Experts of a small language model: 64 squared ReLU neurons an expert, a variant of Adam for the experts.
Below are experts of layer 3 (counted from 0) of a mixture-of-experts language model. Rows are named router (the router's row for the expert), up (a neuron's input weights, with its number) and show model dimensions 0-159. Each number is 500 + 50 x the weight over its row's rms, rounded and kept within 0 to 999. Numbers have three digits each.
After each expert's rows: a language model's description of what the expert responds to; "comes after" lists some tokens at least twice as common just before its tokens as in all text. This comes from a sample of Wikipedia text that the model never trained on. Tokens count by the router's weight.

# expert 23
router:545455486490558524486544543548515461538618471494430472426607569476512485438619493526529468553484461500490535597459551486433429531464470583486479515500561538563548541508516544580401481561543509501495513394415532493494505525484531532523454477533559461538505548501531509544445551481489449517491469484419402606499548490653499424420462476436441536506538494574568536518538441505527484587476489480416540596508436482480544573432480480418499435462521453600577497467449457476425518537577459
up0:539531468546502487496469512419443526479516534461412470548466483492514511534537421539504490513505518469462477537455471487484437568558417551439525502591528519516620561418454509543497556472485511534461460509550498416500558487507489508528446543450507406576521527605512545493414424540606482401493485555456451566429453493578521415512531408482516574538553567631630539494534477491555561561507534585493563480444531527526601471553505466434436531493579486518409538459477497501493469518426622
up1:528540430487496591481520525516466488515437482447533554468594487443489438513610528525512548506465519523558494572573532524415467592406504500474534487597471480439549537482521566452454465525500551511479567499457576471517462412435521511551440509479563563601482468478501468561461463369482528499472431549437445475615564475496461527482394526400465454467523558563493632498490525555424473589530520516534477526568480446550507510486395486473468465592459436542395480458431476449510559494439491
Description: Sports result tokens like L;, W;, Loss, TKO, –6, and goal-minute apostrophes, plus phrases like in order to and Positions.
comes after: " |", ";", "-", " in", "|", " L"

# expert 12
router:524471554477568498429441578506529381510536466492503530491498479512595454509566534556483515532454487518456457528490423497502498475472496520471517403486543580570525452491495530444385495488467473506474481393425524440581472591559558579429500547576465501569465528511542482521469499460527488454386474457361496490574584480635554443434498490534414516446462484498465550548486448520534536557519466461384527478468443470555495487413443550422447429421545527568487439382499519534500527492489464
up0:518532607515545515464514574500518572403499399565438464510543533496543550498535429524494506470514430609561552499531415472518477524455582463548514446514506546464596506416505520467461502445559467517557445477420468568496508575561611480494421480452553518562442503583510593530450443500427526614433524533490500556578590491591637421492508542434576526524486521528521538516508443465515499539477474514553515401455509524578432469564472520469464482471528528488526467516552607424483465508439487
up1:506539519528569517546529400500508490457653595565460458540542519537459530531523500563485532482468473521464568511560509453498411529501556515480500471539535585549557497486487519477480526457524496555500621509458516433440413523516362437430480508622502487516547559452398522487377428477533542612460487491475474441505474537534527391526521485465445529450457529481432659483528489527522514423520487478465487535592567526509538511442474526447486455553492486587585540476506541464495517521547609
Description: Modal and auxiliary verbs, plus the first piece of verbs after to, would, cannot, such as will, could, may, cope.
comes after: " to", " would", " he", " they", " not", " did"

# expert 50
router:530448519535563483525476530519562408480555493548508424549579466502472432497591476448544523532512472464489536554516436456471439577441504460515549403557550569645591490468501506552418561435552535486492443397460540471556553510439479549469454564628425531561507471493478525530473523463440499494464501568428490461466460474550633505440432513440431510496575525514578518421503478557558459584473445538457524472535491546531524525497467546408510531478496645568480481438490452519489535562559511
up0:540549448467522444586501509434580381507469629469493402455660504478471492517565550537489541511550468530534398475616505534463529532477458563501506523611518510543544494494552473526481577479573518563520466393436491464568503467534477505460527469540467479548466518492572544510449473520511524442590546508475477430452479552495587497474523538434399516573471530525492427448400381532525483472505523479457542496511518572504461432504504474502533551599464488461448452483481509547583594452549414
up1:515598597430559576443532511393503503378524561553464430535557475546493516506595520491502490585461517460520521548446451501439566519522539550596518567453549507513488521478476490590494526515506561547528523462485524482642536494556513486541477531419496567447532568474473475470463554474465481468545556422459474500552486437476435415535506395523487543485435491464492465528503480529549439514439497524493457408575503522425517494495596569476505520362511516535419396552489580565493619458480559
Description: Possessive determiners and articles before a noun, such as his, their, its, 's, the, often followed by first, own, wife.
comes after: " was", " as", " had", " of", " for", " and"

# expert 43
router:532465533530512545453455570462587617530467483530505471468516519450525552455550434495538519563556494583501607598490560494452408564515318542449560409590559553557547442483497507518427541472529488448554461443492534529525519574532406513461456433590462464523431475481494497491456512529534534561506410481395477415462519514575564505406434555463525493572518483527546543535516503462587534556447435531427537446500439477503461474495438524466530488494470531531454446418497527512442559481464448
up0:529447442481533472508462516529487483539455534581478503596540532503493615583471434554466508475499581470504528493457489489517541502494461439436582388581510555536514585467549582433528529393463581573477605545458448479453458537576472548515464516414471538533547538556585438537534471509513530426499439466500540514451508589611613445471540485661510529433546505488514522455542447513511548482453567457526431455518500551507441493546414527517476443469444443469458437511532456524548582509441450
up1:537498486463562511508503444433494550548552406424550546468444480464500487494445447561516471494535512550503504456511427442438510473595423515487533435560488536514503478389517434537479520534501542481599576428508469502424409511540457518558499515582453460555431462527597587504498581427450519537560518536449545490505440564543493461441526481573507521487499403542561587447541433540495511595555440555505549452537521538486450459459343538546470606588460528483442489563575495504548596512459545
Description: Single capital letters beginning a split proper name, such as A in Avaloq, C in Codelco, G in Ginebra.
comes after: " |", " the", "-", " of", ":", "|"

# expert 7
router:573415528585557554447472588525531454489560489554449440543591523528506481527628480408504481519509547499493415557536403530428500598513469518502514452510489505550591539506523548540324503470506572503543507466429562472520490500518446550497520456489503481510466529503559515447556481455394564551453466513434522476473546416522579533517469412519489415559471432520542460525460529501560498513481407500408459529530498442534459504472425531431496528448390550494565409432545432474471573447453491
up0:554518514454453509525500518474532515471445490550462425522476531467511434521605466455479481447529564513355540548485512564463543454633457515425453407536432570456503485418515529549462516583546429531546495438539563478543471613541450485473490553522559605433512492508501478526565539428370517505494599562479526561608501489541503517492509538526551471511518524548510546487511494461487451534528472584536495504449479550569442395499453590523533541526467604497537595398595499554503563481472461
up1:537453461563482620430455557487435475521588540514545569410539535430572543539514345440439507470483536553456498570479515462491507474507472424504467452434560477451479608462489490479443444527495514504460444499567488411580510378457452528520569501460478427539524499453568490446424444548505548467501461519420484477513551495468495475482451434565466517511505505535432416509512558507526556588494466506446486461549565481600530542416438506431472491428592569522463463494384577459473524445570499
Description: Line breaks and table pipes that end fields in infoboxes and succession boxes, as before - Registration:, Preceded by, Personal information.
comes after: "\n", ")", " information", " Title", " as", ";"

# expert 44
router:559507486566576451392460537522594478518496442469472467555471527530522528470481481483549482498423454513442446555520455492436418568479508507545583437606389511520555474427426493576385530488493486460565484449518614525591546509491491567566531504537435415553435613496452530499478474499530554502534528439437460502503540434518633445404520456551464530591495465549564492527505533485514422594422523545464545444483486517534508483431453457485460495478506508566579497430501484458487604521521567
up0:600449471429585518400442492493538538477491547437608475488415525464490591506459506459506529449421493528538591563470520507543529528486557543539557489499440521491439485409517502576529517444381469441500544474518550541562518522536463539499518524513525555424460520546511561457457477437469492518497423486468557519573563558507492552460557430548584600582504503561534544540480540416487445509436514519461548432484493558590591528537420507459524636399427551481509523481576438414541530497544551
up1:530439481543504534429448493527506542540519476436582526489527496509437430499496448464528461461498493518507513483566524474490498422567525475492509435449548491457514478451465456510462381497449534531458562357466507548583435437571545549598593475550404436503475576546603544466587424506501581514517470610469621534387547461510469512433442555467528564540418446413565498453501559537438482518482506483485467539463598504486445487477458586549567558553504434456513490484532546479417552538489530
Description: Country names and nationality adjectives, including their word endings, such as United States, American, British, New Zealand, Belize.
comes after: " United", " the", " in", " New", " of", ","

# expert 56
router:636496518474554565549544517557493412487459542550502440471576524527527462533571507525503442540478500510501482522466568520543521514530535504532504504615472533594500572405485512513339589539516449535462494402436539518627525539526501575489462503593495497466471515494531442556454478503485581453439470489454483474477551418583617478467412487399552479443509509577524533542456546494550496504439418540367560488565506448491555508450467511425453523489463519575443419460551489490471539510482467
up0:562459417548545582510473509479453413538454463531379425483435455558492459370492524499483555518535549523547489533468470539556525507516490498521502532477565552433482491429362468637495537536459526528552545460414548519513450610480532511612408467483518507409503471448506491525423596463506528509490441555529512522524465467532583528526519547544596461579470523505584526558496488444506589480470538549442598461503500428439532505561441440424467525424467466510534488412515470565438478538485478
up1:555492585559501498466550411444681432551464506510511418484484489539435448454536507408534446493510601557532466487538526498455535496486502507532533514525412477509557540444528470557507475425508560508469541517539432485512435491519423566424413534415478375519449477404559553411519482489575476545553511633511545486476449568458557471418536590526483524553460514511511542499527485503466559509467475563425469487567608519511460537433560448488536505567422455494560483499500409507532538441449500
Description: Forms of be and become used as main or passive auxiliary verbs, such as was, is, been, being, became, remained.
comes after: " was", " he", " it", " It", " is", " He"

# expert 0
router:588493477523515511442466535499503403463527454576522488528553588573471544505550458542536474557485529432526486561547547571424393537430545544443574412539451497539559492435490503497398484452526523485560519498430565433581538471510487564593493493586481515517458537548483530554472499432556483531500465442438490472570511422613494561453520518441481527440481473588517499530467564449507457551502461543407533492457527503439563470461429496449489438418458453554557425479450531468460636544483363
up0:521487556388590490506524501506547517465639582499549403498495442458495503523480554401515536563505514524573460487574506495446474534490520398530430447489545514494451510447500617546476491493471468521554530376490543652531449453510431496570482515541534414528451573478574542519523481479511489604513491547487576452528468482567487531503561574472512594506588407546497513445499525404448514535493420544516500530437571506516520539526425569450493587579457528481452470487512526495524539545551395
up1:542566450549462458459537548503477493475482530471550515475448518522549525453428517466577496474372429486588466493540433511560479521483537486484519491409452496496537468434503523559474421588460520447453588500438468493575494541443547534521537442522455498547512536482429521494466481560513474462356544607513476505446603421568529466538556458485601448480575536534494395537540514523555464556470556454438506492497555483481484409490440516450471473431442562533536517405475571383503413621582490
Description: Ordinal suffixes and words, month names and title words in dates, awards and seasons, such as 19th, November, Best, Year.
comes after: " the", " The", " of", " on", " first", " in"

# expert 41
router:536472460522512530457458511598542492512501596530514478473518555581498504428537595488520504536501527613506485584523572548403420475466403537447543482567591508516538447418484469536411548488474532494543519451498510523572552536455397524501472456505480563546373464557479463450477599470507575560494590526409540491516531481591602509476436539509395535432492466545544504498486510558494394552445467492409527559538493482459483521469450492472502419499467489584597440482529478530411558565474523
up0:489422539426520575458458447608488421429452508536472555519616542527588493503472475495532577493534515465519559571458475444442519476485481504499601514569543473446644501450536488478422468476447444449537481559533484456609518613483526486595539495412499561513464464519592580505467504520502589481465502568492576552532548499554460542510439503552551423542539478532506484483481539552532614512483563425435531518453426512487466487482524458548580515465583537429479438446495592509545432493418488
up1:513488583535486515495489552579445525467470541465535466609572554512404501517565551444501549545519502563501526510473536587475523548450494497538461471528557537531478537442512570479454503448488455519575509485621540503560526600509437527407512510557579462565430515486497427479388524579559566549511521472493485471501500602512513598470443578557478495460525481499481526559433577567534468470464401589525456524515495554484451506490471548495427385450479537600491487533546459588456550652423487
Description: Opening pieces of capitalized words and sentence-initial words, mostly In, On, An, Un, Con, such as In 2012, Inverkeithing, Inventing, Also.
comes after: "\n", ".", " In", "s.", "-", " an"

# expert 31
router:527419451509535514483440538578546460484478485524466437432517524532476536427645496459514513530393525510424460583587509557465415492418490517472499464581503560526554521450465539514399564527512553431510461424482534463550537530422570474481488512509492543425473532536483528546471544484547482494454427517426436505541482383538537455396521504433470520505525502594579574598491510487454493496545469540351533555429488554470482512464435541477472524481492523638541443469500517457464550498616464
up0:583579481509477565513508519474482446508350507391504471455459476489569544401514474439546413481498443562448521559482527472499530499550467530421530519564483527521543441409488445454475489534379562398479563530546505406595630504479499573513459422503439478488500453483415485466422433552517560507462480423439523464429464464519503450522555557475510476523471469558540627489560460444479466494508519541464464513569449566426495532423510488503550460427482557547466428512492567521552426453532533
up1:554485545481502549476444521490573485402566491441491363511485423505501411542507432428460486470468484581453498578508464530517507527502438473479436552516497488453465555461548630499479473424491569529472454436491447461559504543521461496490544510506535524472483475512512420518526442475431476473509513461481617519447474414589490617483467528509433358400532503508672442562482494508462527619496571509506457534544455527447532575477520433518521484578418439490540472547442567490485486511485569
Description: The = opening a new article title after a list ends, plus starts of abstract nouns and adjectives such as organiz, such, public, medical, sculpt.
comes after: " the", " of", " for", " in", "-", " as"

# expert 57
router:522413592504509511405429525487549486517475515531444474420494519536485491537575505496450518524451539507510589592414524553452393496510427538509513481511551528550535488432382555507354556548527607503480448498510555506537454525473428514441476488503536428489478510496558467507488514485468428548487500483380499552470538477531554432419530530435490433408621483557520501431467494542573551513476398450474510475555508466476522582540465587410471443492477447642509475450570460452497537455536524
up0:463469510546501592435405629482581537493460551515418508555525512566525450584448580478488564475511533529469581473515560550483499541529470476547510447592564577499517512424492511462481511477469561461475469542544486529557509441528373567539451544469523538458515496529499442527476487588481564468519447469504520511479594516468545439528447470536441492473437417541546527418505518482517490498471476455539538498528368468541601519461437515436541501418456566575366353431565418473500495454514509
up1:446483541546512466432374474500564526491411536534489442559482593466532448609507501535496521502435559463502486477478502546464507484470478487592464517599521539461489528482402496508468539494421501436500496472550567519487467475583498578524476587541459598477565603564475564545428540434490467612490434384462510441452469483482508608509487469497492506475543531506479483477592441568534444621511472600382493472507447445480425479474492474415531496396459509499474427466586523486541537445486529
Description: Field labels and their first letters in infobox-style dash lists, such as Born:, Died:, Coordinates:, Website:, D-issolved, G-overning.
comes after: "-", "\n", "|", " Preceded", " Succeeded", " Date"

# expert 36
router:597495470585530520513520504515558506476543531525495442525498615478536541421579458442555487536462499443502521596528594506478413523502469529502520449500476510529585422450512526538416503588476561450571497460461467531621489487529486553567466464542448570508436586557512489560476549487484513593465534505400497463459539421578540431431564495540544559540479459513611539570550480575516408578462475510431524463507529502514512514438441507421415373458452456557476443441431552486460533527546528
up0:480461539528515434466603506531517505535620511409474548607442490476535520531497566495522493493513521460539517590545516425422460557434530488447501505533463489561493503575446565531483538542469475490452516470356473562556439476559503597461435495562501537524489508511460532525451520447516476582475525498361496520505490508605499447438483490508488614480556457481409493503517495487463519555444428602444644468517495493529536447472396452560450532548496445535501514492435387575524451560437432
up1:486498365559508505529445615465473506527574529459540513497578482445483487483442526586616448551524479507527468506522560529628502544512549402524525517410498521468562429544465540447493507489470460432434496534617530408550578530484626580476491498543403548482601531509460505425469546424483453536436525485473532508547530485519491492491496556470526479557504480546559578470598516468479428475493554467499536437580531441551502393487501562520559508458499494490603511453519488481467412506465394
Description: Four-digit years, mostly 2010s–2020s, after in, of, or table bars, such as In 2012, end of 2014, 1962–63.
comes after: " in", "|", " In", "In", " the", " November"

# expert 58
router:531525465518509502450482580526574419529470525458553451460493584558501508477596599436583454544493495456494503589455513558473402512431535563610493446545419529579507503455479545528401548567553527508551540407501541492507513479444561526481425576552400488581491603433506489488496523513432484463493376493429453470435515519489609496496493496489424510438541503510548495534476547534488472576521339522383557561513477507474511488442448551515471467483506477566520443448478529521487549420506475
up0:529514439612504416433486504497478530482608451551509521499518606440484496527435400534513430589385418561361449466543462422452470529534522507546433408524485517560496436441412560478486511431498543467542439504564482477480481495430525521504547522546523538531478516502500411570477462522498524491499571417491504425526460596477478476540527502454489453467443535509493493564399577484572484574482469528505412462500516596477533494464512553453506491538600451447462464420501461564519460538625553
up1:505503472501450504527445628446475533459515469539554548463416580601571492446523454493473494550424475428422493477480542450417475491499514473538412472474483469496504490551527478529451573531547583404494528483571546522529453491453547598514448499492455504500487578558588406509459551410435515508409479571453497410438533544626530524426475600416494423505562403481452435508556501537474423491579554489434500533556486414429464484494481567533544505491518486514484532478485569495447570438561451
Description: Sentence-opening It or This, the verb is/was after a biography's birth dates, and place nouns like village, municipality, parish.
comes after: " the", " a", " is", " The", "The", "."

# expert 55
router:639485464540542500507502563535569434514535481536486415516503568516471477464543451483509518588455449479445508543522551549396423507504484534466542427477519521570574515429474548531396543523475506482556512416448510491505552534510462479427499469508497544523461560510444518543549502521400540491478498460475522551476645417573537455429471511420482536434497479703534576538465478533547431549594472521477488549525547481510503481467414496445445388490445402554538453458494466454431504537454492
up0:505476553482476422489533610524512465448553430454543396501520529450512481514555514465503515500595517542520563472501521397451494468560516553453569496484505558526486516477543611532474528536420435601475587548486543525525442510517438494457548525520570478578473474463389557509452443561503482592472536452532464529441544512486576478502501597444463551447545431488589553495402530468466502474520498586433512479531529521553545525481408380569418445485534448472453406492574426522554534484428390
up1:574506475571507516510581439550504440506540426450457575466496511567467529526416533432550492499460634540491534457485477549456536495501464444484455510482541491502532369556517485473482481513520492511523500521470475534526565482533598509473543467435427427584571478503334481565518492438401499505511423535485503567407530538442565577514451446464500376490495499476465547438462539466369528546456524583511521492535540450437510426553554518476499534552428458562476536482411481500549521547627463
Description: Nouns naming a person's role or kinship after a determiner or possessive, such as President, Senator, son, wife, daughter, architect.
comes after: " the", " a", " his", "'s", " and", " her"

# expert 21
router:620509516544523461523500541499549500475461467596442422520581548519521520421556490472501442471532535540447592609498526488449330553488519545532523441480481540594542468436508565555439525533451488424480533412484485517641480542454489487459422564506482523495425537528554474514526496469492425533494508536453480408495623467575567481437513491489383501505510523543571519527523456462539482488540422484476580482488443490462525544432440510435429453437505456533470468428582432538404503550474505
up0:561512513492543471438472503532434494469550479401489395584378441481540568362544479462515475494468488430461432546543431426518520530492498511432459455513539529496483520452537382525493518443543518499536496455438489455595508486499415560552433518486493529545433445480470467568507505483512476480545442522484441390585517459476501502526522504469570612524581526506536461487381557556556543509426498510499579506603519490457510477449540431451537588483514582530459487480559489369385483553482469
up1:669492448511406497571491541602449422525467494523383470601483475435475447355677521543478430529515501602491491524446485453564503531496525517488506539446518513481513513501541491553480515491536560471532499461587450452484552437492513544520463516531474476509488463536491519514535514508488458459515472542464390543437504505471516572503586519581452446431495521570552475437511549555600469485512441393483548521570475424447619494481480514457537474467423475528514533498505475456481500447449597
Description: Conjunctions starting a new clause in biographical narrative, such as and, while, until, After, When, plus married and list dashes.
comes after: "\n", ",", "s,", ".", "\n ", "),"

# expert 49
router:572476561537594501455510542512560466550442493475508524499552508514549469480568496460506462543462469517515501566515504555544486491507487468537554498561409603625494549420471483515390513536466555497516475470484522556593523507524456496440548526578402555483416491509536461512487537516540539526462485441440505454434509481576634489374476452389427505429524423495522516514479482500633445540465362508351550506526464500436517522411447527440503539483503539562554434489431481467451545489533490
up0:518596544516472480529538509589513553467514479456451531455485512446587539496511510543519575494453431529404447585448576469549471495456487462416534535494505444603508456470605453568450520468476473422481410509475461460500522486513495435522580579509517414454540570514525478490557620548515506480492458450454576548560535476441475454496480621404552422525550584465502540492535529467569411514433420485469447516452418450434465498384496494439439503457554457517467530522466477539423459474515380
up1:459487501514537516458422514512488491448441443438507518513511578517575439560516592520476435501416405478541432488544440515538477469513529607598533495503562608545521357573477423509468524465555503463452398394420497568541551541464452420457486471466478509487532479420563514536476565448490526517452417587537460496451530496516509519505450503486569475428470384500568542564545513560556428449453509559362476538446524454456534483511469413483527402502501464534507531463477520422489450537505531
Description: Forms of be and the participles or verbs after them in descriptive prose, such as was, is, been, found, located, operated, occurs.
comes after: " was", " is", " are", " were", " be", " been"

# expert 45
router:620494501515541515490528618520471464522500499502491401477561549487489506457569502510504502614476528527554458550488443566559366590442483431512564498523461551496554493455507491506349491453542542496535446473447512513475540529511453534551516543532555554592468510472536502543520521579512484502479568419386533481557505481520525428490506414358494442517536523589611557499438498549608480605439444534435577499501469506532508481459480480486505424479527599479519473420526497518483568499434567
up0:542432444492468488553529542527529535466502538529547378487517478432524555537495527511431511556483504534554540523461527505538552547522468610600466465404581602426509548475539494443490578585518507503547461459515571461543658504473451568467479490585551491523378480579460509513507582522460545545534505453464585437552456483511479493460487565541431460622511536551540479565545443491567505481464518562484614479517371474519465524494506501501625512456531485480508505492588466595488472526464458
up1:500510546507569605525536495579472505485562553597472556479557453454530538429464514475467485526448462398445483565455499574402506584381573486589517426478514429520388511594471494637463525551552485555572483508553514524529509535517513490458486539449586536483440511450557524425550511518470565499449573372527495409595510457437502500484532483498448438515550422592447576435494521513516485474473461468473509491555507442466443463541429515462462403513514538461571500494577511517465491481438486
Description: Table pipes closing a row or following team and name columns in sports tables, plus car makes like Chevrolet, Toyota.
comes after: " ", " 0", " Candidate", ")", " 1", " Team"

# expert 47
router:548498483521554553605549522462551480506494493521509460496489609524551501401583528519597461653480547458497504602538580474536366561475467516531525522569524545554562527440479554561383517464430498529523495410503489462547553509538534484568448540578510542590423488508489521569444456500512510545536450527364538482531469497610544470436458456431452436518547487487533550511542459529527459559453523489458600498518463504497480476492383512477496518585486486550508406431496487523495484599509477
up0:532426473549529429482557552468553491443558460539548458454542531484512628589419435451601471591554465500544513543463439424534455494440504526506521539560454567515476473518497518528508532629608463539491545518504456520608579417556459436526539548552523540562491492519603516534534603495478562469567432432538569508479509536514540621521505531453437482539534544495518397495476449551496403507427486525458514533451560524427495603406489554560490536538522559490494498489552556515554519478475460
up1:531528472557480516479516503516569489522426456497543569431571512490541575413489450529503526535506457557379444544534441428487450513455539547513516413457457497419607467476481508555473575478506489497464505466503504470463507437503514456545381468390407484539462500592442501435455545494506501477450522441555500482457509476532473456487528514490527482516624491466524495488555607521504405476506504548505505449582449467540635389483391478445510578507518462489390494432472455550387494577530608
Description: Cell-separator pipes and small numbers in sports statistics and league tables, such as | 13 | 9 | 29 |, 0;, —;, 1–1;.
comes after: " |", " 0", " 1", " 2", " 3", " —"

# expert 42
router:530453536549470528530482543489527479521526590566554442465533505445471558491616475487517472560516500589463552608535475510469379530447565534484589394532537662550544448423451528525431529492537529445523479380531544511515501568503404541467517488542492513545493447504507487504459491582560546478515542500420488438468526397619543456404433481426477442490525480545542534502497537499548532515460462519431555367531459463506502505465396516455409490457491528487470464453498527469442552574467480
up0:520528420540515499523529545646478484417468577490448518547508589499540543583470485517477510548511531520443539557502422493526489573439473509429464431486466479466509521536648506437519569506555507482445449450490502517495407503591490566463494556465490509500439519462471577454400637565526560460540493473427547460526483469524525441439470442513558461511457456460539630533467494543472506501522556544503535420624473504479416433465497506445496481445432491523354479536557545550485458555414516
up1:525550554459448396554550459509529400475617380463551491500528587447493462514490498539458497518550488470493479531527475607404408509517500426469512448489402529528525502514508446448430502527450459542473445513440440533479447565481482523465470519437550491475483468492550420498502547549528462456443413423444495483531571408482483475569506498364476544538533568498582546557437578446439493463475395579521466484502498541521557491482469457353452436482556513474515511530583431573457482453485566
Description: Single capital letters that begin split surnames and proper nouns, often in lists and tables, such as F(rost), H(ocker), K(ou).
comes after: " |", "-", ":", " of", " by", ","

# expert 11
router:529514542515522520523500527483547508519476530459518481555600557568545530478613436505544490551519523523405524573583479497468393592509530469536497425496526541570582442509483543608411529549545484534556418410481584466534485581501461540538495451519525521546479479530506431472476446434545543606500488514385456486502506483591541497429517573513436495399531457503583552529495517448526436514530500466349520417468557533438441438490394530467499455464490550523511403462546451485429565524475524
up0:513471519479509567442485551536515554532464527573456492533520512495464532440514497507484556544590531544493539517506565516475475510523394469524470532455431505427497553509554516430483562507474587468492526433501560446519509485527488574436511564598505412542496549499569444468449383474537434550431524637470513472421466493516545515454463561511591441464442524471495464357511488439445498493570521622473591506576506511626461401543612457510537496492572533523544488440384483484532524562448532
up1:491453577548529482579403563462427528514479498429494520545482500518545544489638445516552505446514454471472504540450517501494517435446504443485535482537440515469529543546482452466500485448562544486533508436449527536451474574544458400459590478569559555553550468550633539454469534476545582522493511494482537534451532491530577503432522457495454459455514452527450557372560472492590613506532445533479494455539509432375535544495483493505421454566497496486467459572379434604412498598469534
Description: Whole numbers with a leading space that begin a value: dates, counts and table cells, such as on 4 September, use 8 airbases, W 27–17.
comes after: " |", "|", " on", " (age", ":", " 1,"

# expert 5
router:542440482510643483449448551496556472440502563485561478573513529509510533495587433461499512562495446497469523587528480498549381549461534484559510502480465573554519460521448489529373488531526439443586477413459475467543500491484531461502513498539436550571467559489484447532475531520494601599545484408388448494543531460526538466468550597438480523461594419565628503526507477540578475567496414415421543422438480463453512461481503512422467511542571509512453501486505494525420526572576490
up0:532526481545520491445419526495529488525570467490533551551470514464446490499524473559474578467440386464445473492410524494502447486504433533437420529452466502552494398438542531437458570588500525423507429484552488600513450492526522448566476517483411600526549561431549489487365457421500508501468565460450496432440494412493490576511497546490580529578517432504514565507502523478529571527487425437502499453512477512474624515514542423450470447561464453491523538408378536498564480610581460
up1:517617456493577563454469556463442510386468445425528466608500507537467511520488539501518533626465514403526527461395508541529530584440567532456502504484476497448531541447482539407491549599449483558504412471564510430499527429368525469462457582397563525456442524535453584535511473504574477573455486537499479453553506497520536421489489509534475429534469549475531446609520534487444522537529510438455537496438465516566497459445515477425417486509566478483458447462399491512455561465576528
Description: Bare digit pieces inside multi-digit numbers, decimals and measurements in tables and infoboxes, such as 31 of 31.5, 28 of 289.94, 58 in 2:58.
comes after: " |", "°", ":", "′", "°N", " 1,"

# expert 52
router:604520441481522493483542465550534548511504530527469467476530541555512550440649473490555463564537457497475420589493527590457374571490427495499538471482526619537551507379446504459412535486493557484524628496512545549577511541451505518447504480558468476548556519502416524525455424478436479488494569549394445441490474530556550498439510539436487481478542411525539493505488451452478511559493453497379558561460510429513465569422500524437508531502496493566511460483522549497477539645556446
up0:533418499582568451499470489562562497577399495524406492484537469482540478472523501415531412468469485519544491538382459521505508462425584563616480387471467504408527579523394444560547528424501513411474496469459593510529471485427417537507472426473490513495457452541503434495468509487532570479535439557464540448552504521502547475489512456622425520487574494544441443448535459565492497499526567583467456477538540433509531512502531514519586543389524475528449411493579474577472442446451504
up1:551394539487486507397528465454514478577530595556578588471545599502548486581591514530614416547454505498545489484481438552479450553492465605460443493449470530494516447457480592443495466497540489464503453542485467491518541406475445518400521501491437489478503466583528447466487537403425508471497472505456566501400492540613443528450455406474526536496534462460512421559513485590523563543554527486442442429602524452492572556431524458534586431508519540548462557524562498492504501560520530
Description: Pipe characters and line breaks that start or end rows of wiki tables, mostly sports standings and results tables.
comes after: " |", "\n", " Win", "|---|---|---|---|---|---|---|---|", "|---|---|---|---|---|---|---|", "|---|---|---|---|---|---|"

# expert 14
router:553425514573590528472442567523577467520474479531453434420532541523561554426626438470576431555493469465515528575540523543493472464551461506476491481564512536540637490484480552509361523562534569477569498461487569458550563507471491552511490580546479477523472505488497489509517571533461525535436483449474499493546615362553544455377492442444480524417557481448482565559486528513560463563550418443477526525531495448460503517428476517506463476493517548527613457492529549512444561529554405
up0:576451613556560468442508496441541557593383473544549501522454555465579640466508414505496481582489547511533535495493483469400487466498535508505550524550545514504534358487561440489500525496509520555475561475452460467452470539478563538534515529462536504506471481525575487523548534546438414595483472453470550482491571512486446570491583581569452532463610503437427485602557442420558453545445586517477536502559416563492508480455486485507504401495392529471514450490542505452446480556536526
up1:536428602569483469381500571564579468487470530524506398381466485563500515428444480471555548534519549532566441531532452526535467434482421418501550490512481585496554501497497449468492527409491472473520532527532596531423474482475450518516451374443558519483469476470541459526531492535575450511443581461492537504492589600402532429432570546430426514523454427535475495436438551476515544539458519538484466454513453552521493576365542536541427530541443541519452475444458441471449485518452463
Description: Common nouns and noun stems right after the, a, of, such as rest, head, land, staff, lives, men, often followed by of.
comes after: " the", " a", " of", "'s", " with", " their"

# expert 2
router:543487486481558477432461584589538400570521506458530404534546534497485494492637519454499441539467483511490447585490494571419483534523482538490501475504521502543560521431546539451417595503480434425480489497433465502602513510526435513447504497523553480497540510484508536528447536583509519462509509505351443535472509501566618525348450508422465492504586402507514522528464463539568437547533496560344492463524507486440512451454458541533534447499526580602538449468531447431446516524508498
up0:533507401549482483519457421567533522496577466465426513473509529496608454484613599451566400522504455505375491465488501548485479563555502600436407471482470502517451559492408509526483467497382570388517485453514553471473543501485576470506536442458527480413495561542544498450500498520493520485423532498445507507417450533507517501467511577405521428496514399573517448431493443431457478496525508519481519553448546494504450478529540486551567439503578528498437459492562442577381603529439496
up1:559521556488519560474565513619425499548500522489529461439528483472472555473602432542548512478522524515444531639437529490459491545463458594520465499488487491536478505438530475502507441387547552501437527516402542513597425563528615471536639418502574582462468491519508531427378405606500465515463516515387492502511499571511553511475430506440506499521550487518451515563427479446517421501541541447489553464521465445518426460510469480460570503434470505545477483436465531546517556488567566
Description: Line breaks ending tables or lists just before a new == section heading ==, plus heading words like See also, Track listing.
comes after: "\n", "|", ";", " is", "idae", "=="